Below are experts of layer 10 (counted from 0) of a mixture-of-experts language model. Rows are named router (the router's row for the expert) and show model dimensions 64-95. Each number is 128 + 32 x the weight over its row's rms, rounded and kept within 0 to 255. Numbers have three digits each.
After each expert's rows: "comes before" lists some tokens at least twice as common just after its tokens as in all text; "comes after" lists some tokens at least twice as common just before its tokens as in all text. This comes from a sample of Wikipedia text that the model never trained on. Tokens count by the router's weight.

# expert 22
router:202153098132137132126122148090140174128147129160198150129059102127080129147154109186137109124105
comes before: " |", " |\n", "%", ";", " T", " S"
comes after: " ", ".", " |\n", "–", "\n", ")\n"

# expert 2
router:153142113103083101152080175119098143114133152105109142176157183115147090178099160180162107166147
comes before: "\n", " |", " |\n", " (", "\n\n", ";"
comes after: "\n", " ", "201", " United", "200", "–"

# expert 3
router:110118107118116108072138159143172176160120109217096094096096111144097125153158170093122120100124
comes before: "9", "0", "8", "1", "4", "6"
comes after: " ", "\n", " (", " |\n", "–", ")\n"

# expert 11
router:187172116089153127135099103057100087107111098101111146140126142079182121084138152075179100062127
comes before: "201", "1", "200", "0", "202", "199"
comes after: " |", "|", ";", " in", ":", " October"

# expert 15
router:168165122121139083136136050185142186164167085113166143159173104116130148121149177088120151148105
comes before: " |", ".", ",", "%", "0", " and"
comes after: " ", " the", ":", "|", "–", "201"

# expert 28
router:121078142148164131081080106126142131146123165098139106181168180122133138068150074161122139134206
comes before: " |", "–", " of", "%", ".", " years"
comes after: " ", " a", ".", "–", " first", " $"

# expert 16
router:128127130117139175128147121069145071141144166161075151120095139072141101113128141109140120135146
comes before: ")", "–", ")\n", ".", " |", "),"
comes after: " ", " (", ".", "-", "200", "′"

# expert 17
router:186052093067169100127147145117123123158085181128115158097130074095117085139158127078170156175102
comes before: ":", " ", " |", "|", " •", " Total"
comes after: " |\n", "-", "\n", ")\n", "|", ".\n"